config.yaml
n_experts: 64
d_shared_expert: 64
hidden_act: "swiglu"
moe_layers: [0, 1, 2, 3, 4, 5, 6, 7, 8, 9, 10, 11, 12]
normalize_top_k: true
routed_scale: 1.0
balance_loss: 0.0161
init_std_router: 0.0286
max_grad_norm: 1.0
train_tokens: 292800000
Below are experts of layer 6 (counted from 0) of a mixture-of-experts language model. Rows are named router (the router's row for the expert), gate (a neuron's input weights, with its number), up (a neuron's input weights, with its number), down (a neuron's output weights, with its number) and show model dimensions 0-255. Each number is 50 + 10 x the weight over its row's rms, rounded and kept within 0 to 99.
Before each expert's rows: "gets" lists some tokens that make up at least twice as much of what it gets as of all text; "comes before" lists some tokens at least twice as common just after its tokens as in all text. This comes from a sample of Wikipedia text that the model never trained on. Tokens count by the router's weight.

# expert 52
gets: ",", " was", " re", " which", " He", " he"
comes before: ",", " of", " was", " in", ".", ".\n\n"
router:52 58 49 59 59 58 58 45 49 49 42 42 53 49 58 69 59 57 56 39 66 41 58 64 37 52 58 56 61 38 50 65 30 52 65 44 44 53 62 55 41 63 60 49 50 59 37 57 53 36 67 34 57 45 58 41 38 67 51 40 36 52 43 59 60 68 48 47 44 39 55 62 43 39 50 45 37 41 43 65 38 55 51 53 48 55 61 51 48 53 37 68 63 59 42 42 31 33 42 51 58 48 54 56 71 48 66 37 65 48 49 52 39 67 55 54 38 46 35 50 36 68 34 32 75 58 54 39 70 46 39 50 33 60 47 57 53 65 47 52 58 53 42 50 42 67 45 62 42 51 56 33 45 50 39 62 48 51 64 59 48 59 65 63 37 28 65 60 45 38 57 47 50 45 57 39 55 55 52 66 63 51 44 41 47 45 56 30 62 42 40 43 68 55 51 40 46 62 59 26 49 52 54 60 53 42 54 40 49 58 54 60 43 50 49 25 64 54 72 39 44 42 47 56 52 35 58 40 66 61 41 59 56 48 51 55 45 64 46 50 60 51 37 46 47 52 47 54 51 48 22 66 53 57 50 50
gate3:54 45 73 58 39 40 57 38 37 53 47 48 58 41 51 69 29 40 31 53 36 53 43 35 44 46 51 45 46 43 50 40 49 62 56 70 37 39 44 34 35 62 44 36 48 41 79 43 53 53 39 52 62 44 20 56 53 66 55 60 60 44 46 50 43 54 53 45 56 61 62 48 48 43 42 38 45 51 55 44 56 70 45 38 54 61 53 52 65 55 53 48 50 43 56 48 43 47 46 45 55 60 50 50 47 56 52 50 53 50 55 66 50 40 38 57 51 42 50 65 31 41 58 50 48 58 37 37 46 60 38 31 56 53 47 48 50 51 47 53 36 68 66 54 47 60 24 55 48 50 45 60 37 53 48 44 41 65 41 65 49 37 75 35 46 30 70 52 62 58 73 54 46 50 62 56 52 61 51 61 65 42 56 53 53 46 57 45 64 41 55 42 41 53 48 54 46 65 41 56 58 33 42 65 53 38 45 24 59 47 57 53 44 49 39 50 50 53 74 48 50 43 57 24 40 51 69 40 51 70 59 48 44 40 43 50 54 66 39 56 36 33 47 49 48 57 46 62 57 54 54 49 28 56 41 46
up3:50 43 61 65 46 56 41 42 44 49 53 52 52 49 52 45 49 42 36 67 48 37 45 50 40 45 42 57 30 40 54 54 35 56 50 59 14 44 41 45 49 58 56 54 54 50 75 57 48 46 38 52 47 49 41 62 67 64 51 60 40 47 40 51 51 53 63 37 64 47 54 61 44 62 46 43 49 52 65 54 49 73 32 51 37 33 43 64 54 51 35 50 60 59 51 52 50 57 52 56 62 44 58 52 57 78 58 64 54 49 52 50 47 64 35 69 59 34 54 65 41 41 45 56 43 66 50 51 58 55 30 40 53 55 62 46 49 38 43 55 50 55 56 46 51 85 47 50 40 43 55 68 37 41 44 48 52 56 45 75 39 54 56 38 65 19 58 43 70 51 67 48 52 51 57 55 49 57 66 61 48 35 46 45 60 54 50 41 60 56 54 60 69 69 44 48 60 53 48 55 51 47 52 64 47 48 50 41 51 53 65 46 57 55 35 53 41 46 72 35 45 43 71 48 51 49 66 49 51 65 43 46 53 30 33 42 60 44 49 44 48 59 44 69 39 54 52 51 45 62 46 60 40 48 39 40
down3:50 55 42 36 65 48 45 45 65 42 37 48 46 49 52 41 57 61 41 27 49 34 34 41 51 55 67 48 41 51 56 55 53 49 34 41 57 54 39 59 46 50 39 48 45 68 45 60 45 53 36 42 60 36 52 30 40 61 47 32 52 46 48 54 44 23 52 47 77 62 53 40 58 60 29 59 64 54 49 43 48 58 71 58 57 34 25 65 44 55 42 52 62 37 42 49 60 48 38 49 60 79 60 48 59 40 56 59 47 41 54 48 56 60 37 31 50 58 52 43 36 34 50 31 39 50 38 41 57 24 73 43 65 51 46 46 57 54 38 63 45 60 65 40 41 41 41 42 54 40 51 52 62 38 67 26 47 45 40 43 60 57 60 49 54 48 43 33 50 56 45 62 70 58 53 46 41 45 52 51 39 44 51 48 58 49 50 70 54 54 53 59 46 40 55 36 59 62 41 57 48 52 60 57 43 68 64 46 51 48 57 60 43 50 62 36 57 60 52 43 37 47 52 59 59 47 39 53 41 59 47 55 61 35 57 56 55 42 68 40 49 48 46 64 57 47 32 48 52 48 29 46 47 56 55 57

# expert 45
gets: ".\n\n", "==\n", "\n\n", " |\n", " |\n\n", " "
comes before: "==", "|", "===", "The", "In", "-"
router:35 54 49 30 43 41 55 60 69 53 50 57 62 53 63 56 33 58 51 59 43 44 49 34 41 46 59 53 56 61 54 62 56 42 50 38 44 45 39 28 46 51 63 50 50 61 53 61 51 55 39 53 50 43 55 43 47 52 43 39 46 60 20 37 54 67 54 42 39 36 50 48 57 52 53 52 58 42 42 56 54 61 43 40 48 49 38 47 47 55 78 57 63 50 51 53 69 46 48 54 45 17 58 56 60 62 64 70 62 46 64 37 47 57 55 49 50 59 63 57 51 55 50 34 40 51 50 45 38 29 59 60 58 41 59 64 60 41 59 45 49 60 47 47 60 58 43 55 44 60 58 48 51 47 37 39 68 37 46 48 28 50 56 70 45 50 60 67 68 48 56 59 51 53 56 47 52 47 36 50 55 47 51 41 74 64 61 63 54 63 49 49 55 39 44 48 56 65 34 39 44 33 70 51 62 75 58 59 32 59 47 63 42 55 57 54 33 61 62 44 50 39 56 60 54 46 44 63 58 37 42 51 51 26 35 54 46 43 47 55 31 62 49 53 31 50 50 43 53 53 51 44 46 64 60 30
gate2:59 48 72 48 57 42 48 39 59 45 57 42 32 42 51 58 52 59 54 33 44 51 49 62 43 30 54 44 35 44 47 77 62 43 47 38 46 51 46 48 28 58 50 43 52 37 45 36 33 46 47 70 52 53 45 55 61 41 68 46 50 45 58 50 53 58 39 56 52 56 42 52 61 51 53 55 54 50 50 58 35 47 54 47 50 58 56 53 52 42 51 52 59 54 39 44 48 44 39 52 45 44 51 45 50 60 52 51 44 63 49 46 47 52 65 44 57 46 48 26 35 56 53 56 63 35 50 42 49 48 55 41 51 44 58 45 57 47 33 50 49 47 72 52 48 54 60 42 66 75 46 53 58 64 51 51 58 52 53 52 63 47 48 36 53 29 53 40 38 43 27 57 52 46 56 64 51 41 50 59 53 47 57 40 58 43 55 49 67 59 37 65 39 53 45 60 50 47 52 35 42 39 33 32 64 47 81 79 51 58 38 42 67 43 69 37 48 65 27 80 56 52 57 51 70 31 30 50 54 50 52 59 46 47 60 34 50 55 65 60 63 56 24 46 61 47 54 60 56 36 39 54 47 44 67 45
up2:50 41 59 57 68 39 47 36 62 45 45 53 57 48 55 49 53 59 60 36 50 59 50 54 45 32 62 45 32 36 40 65 72 43 33 46 54 41 49 57 36 58 49 41 33 41 51 60 35 40 51 74 53 53 48 54 67 38 66 48 47 34 55 46 67 50 43 61 56 59 48 48 56 48 40 57 43 55 48 49 56 44 50 50 57 41 43 54 59 41 53 55 71 63 53 43 50 41 43 64 58 47 48 56 47 55 56 51 51 65 52 50 32 53 62 56 70 49 34 33 41 51 46 57 56 33 48 45 43 52 48 40 63 50 42 42 52 45 43 61 48 55 67 38 55 53 48 47 58 96 54 54 46 55 49 49 47 48 46 58 61 48 43 48 51 19 56 43 47 39 36 59 49 41 45 68 41 47 51 59 52 46 65 40 65 50 46 56 54 66 32 59 53 44 49 49 46 48 58 55 47 43 22 45 53 44 79 79 58 49 37 41 70 41 62 44 36 59 30 58 53 52 66 55 58 44 38 53 52 54 41 55 53 44 46 36 42 48 50 56 45 67 26 48 57 50 39 54 57 34 41 57 55 60 62 45
down2:57 56 62 60 57 37 33 59 63 44 49 40 51 64 54 59 47 41 58 54 46 60 56 58 46 43 57 58 43 35 44 50 59 41 56 43 33 50 41 43 44 41 56 54 50 46 49 61 57 46 55 50 46 48 45 51 52 51 50 39 52 49 46 64 48 52 55 62 54 56 48 31 44 41 60 65 44 73 52 56 46 50 39 44 56 54 38 45 58 40 69 50 45 58 51 48 45 43 42 56 56 00 58 49 63 71 42 71 48 58 58 50 41 52 42 52 60 58 53 52 61 49 40 51 63 42 55 33 42 33 43 61 59 40 42 55 54 47 43 53 48 81 64 50 46 49 48 39 51 54 39 60 51 60 53 55 52 38 55 49 49 42 50 54 51 48 44 48 58 42 44 43 36 47 56 58 46 48 50 59 49 52 60 40 60 48 44 41 48 55 45 55 52 51 44 50 47 61 40 37 33 39 55 43 50 62 58 52 33 57 52 59 43 58 55 49 57 44 47 49 45 47 52 53 53 52 48 58 53 51 48 55 53 42 50 44 44 41 43 62 47 53 52 45 42 52 50 46 53 51 37 57 42 51 66 50

# expert 35
gets: " the", "|", " |\n", "\n", " The", ")\n"
comes before: "|", "-", " first", " same", " United", " most"
router:68 40 37 56 48 56 31 44 51 50 47 44 57 47 52 43 31 39 51 52 49 48 57 44 63 61 38 42 53 64 71 48 56 49 41 64 45 68 35 51 47 50 49 68 48 55 52 65 49 41 68 34 69 56 50 46 38 57 49 30 39 52 48 36 34 41 46 59 44 43 47 49 41 68 34 34 59 54 44 69 57 61 37 51 58 59 50 64 42 67 51 45 45 58 50 56 69 39 51 45 54 36 46 68 44 71 41 61 52 46 56 39 47 52 46 42 36 42 90 38 62 58 54 40 19 64 50 63 56 48 53 40 53 35 38 50 68 54 48 44 54 48 35 42 43 65 71 57 70 58 51 41 30 52 44 47 57 34 48 56 32 44 44 49 57 35 43 55 49 63 56 52 61 42 63 43 44 63 41 53 56 50 50 47 51 45 58 72 53 43 51 49 50 49 55 59 53 61 52 41 44 27 46 56 51 46 51 52 41 55 47 50 65 40 52 69 53 40 70 38 42 42 56 50 50 58 49 56 54 40 57 65 51 47 45 68 55 45 37 43 57 68 40 53 39 48 61 50 44 54 59 40 49 48 57 53
gate2:47 49 44 46 61 48 48 45 60 35 38 59 56 62 61 44 62 47 40 51 43 59 47 49 49 47 58 49 66 53 29 52 66 48 41 55 48 51 45 55 60 65 59 48 60 57 61 67 39 41 40 51 55 34 46 48 66 41 35 54 46 54 43 56 49 45 59 50 50 55 54 43 53 45 38 52 49 53 55 62 41 41 23 60 50 53 46 52 48 51 40 51 41 43 44 51 53 42 35 65 62 31 39 60 49 50 56 59 72 65 48 42 51 64 65 60 46 49 49 46 40 49 51 54 59 41 36 40 41 49 20 67 37 51 51 49 49 42 50 51 51 47 57 50 43 52 52 50 50 61 48 47 56 35 40 38 46 60 66 60 58 66 49 33 27 33 53 61 53 41 47 33 32 43 58 54 52 53 61 70 42 48 58 50 42 43 47 43 48 69 46 63 36 59 57 58 62 48 57 41 38 60 48 43 43 51 48 62 52 37 60 40 25 42 55 62 45 43 67 57 31 27 59 58 62 24 69 49 27 55 27 43 43 43 66 27 56 43 62 35 41 33 40 70 43 46 51 56 51 56 49 49 43 68 53 46
up2:69 57 50 53 43 41 46 42 65 65 54 45 55 48 55 59 44 42 52 53 50 57 23 58 51 47 50 57 53 35 43 43 46 45 53 58 36 62 46 41 62 48 71 60 45 44 57 37 59 59 61 44 37 63 46 48 32 34 52 41 57 46 37 41 61 53 54 46 49 51 56 50 56 60 51 29 47 67 57 53 53 57 60 46 50 52 33 53 61 55 31 54 51 68 60 56 59 63 60 52 38 47 53 25 54 60 56 42 54 32 49 51 40 48 40 61 52 44 42 69 50 48 46 48 53 56 46 42 37 63 53 60 71 50 49 56 58 51 44 48 50 50 70 49 63 59 53 50 50 41 60 55 63 61 43 44 51 32 58 45 42 47 39 57 34 37 72 64 54 58 35 54 61 44 40 50 44 47 72 37 49 42 36 58 67 30 64 54 40 38 74 47 44 63 30 56 62 67 44 58 40 42 57 57 58 58 45 42 39 35 43 61 59 64 61 56 55 51 46 48 34 23 48 45 45 46 44 31 38 57 46 52 57 55 44 49 47 41 27 59 47 56 83 45 52 54 35 40 36 48 67 51 57 54 51 57
down2:47 32 33 41 40 43 60 62 47 35 59 50 50 47 50 46 38 58 52 44 51 37 32 49 36 48 55 60 59 52 46 56 55 48 62 52 49 56 54 43 24 35 59 49 55 69 33 44 52 76 63 41 51 53 48 52 36 47 59 36 36 47 58 49 63 51 34 50 49 55 47 54 56 58 58 60 44 60 53 59 54 60 43 59 58 53 48 48 60 48 55 43 58 58 38 40 53 54 58 21 45 64 64 35 38 34 67 36 43 58 54 29 37 48 43 47 42 69 58 41 57 24 52 28 62 50 57 55 40 41 50 61 62 38 43 20 45 45 46 45 58 61 49 38 31 49 54 53 47 42 57 42 65 35 42 58 38 33 39 33 43 41 50 42 51 57 48 51 58 47 58 52 50 49 43 59 27 73 51 54 53 59 44 56 57 61 77 62 46 47 37 55 56 47 45 50 56 47 46 67 48 41 46 45 40 63 70 66 65 46 59 56 48 61 46 62 48 54 39 44 58 53 52 28 57 57 44 45 54 52 69 48 32 58 57 55 56 39 49 37 65 49 41 64 49 53 61 50 47 38 48 60 40 42 44 51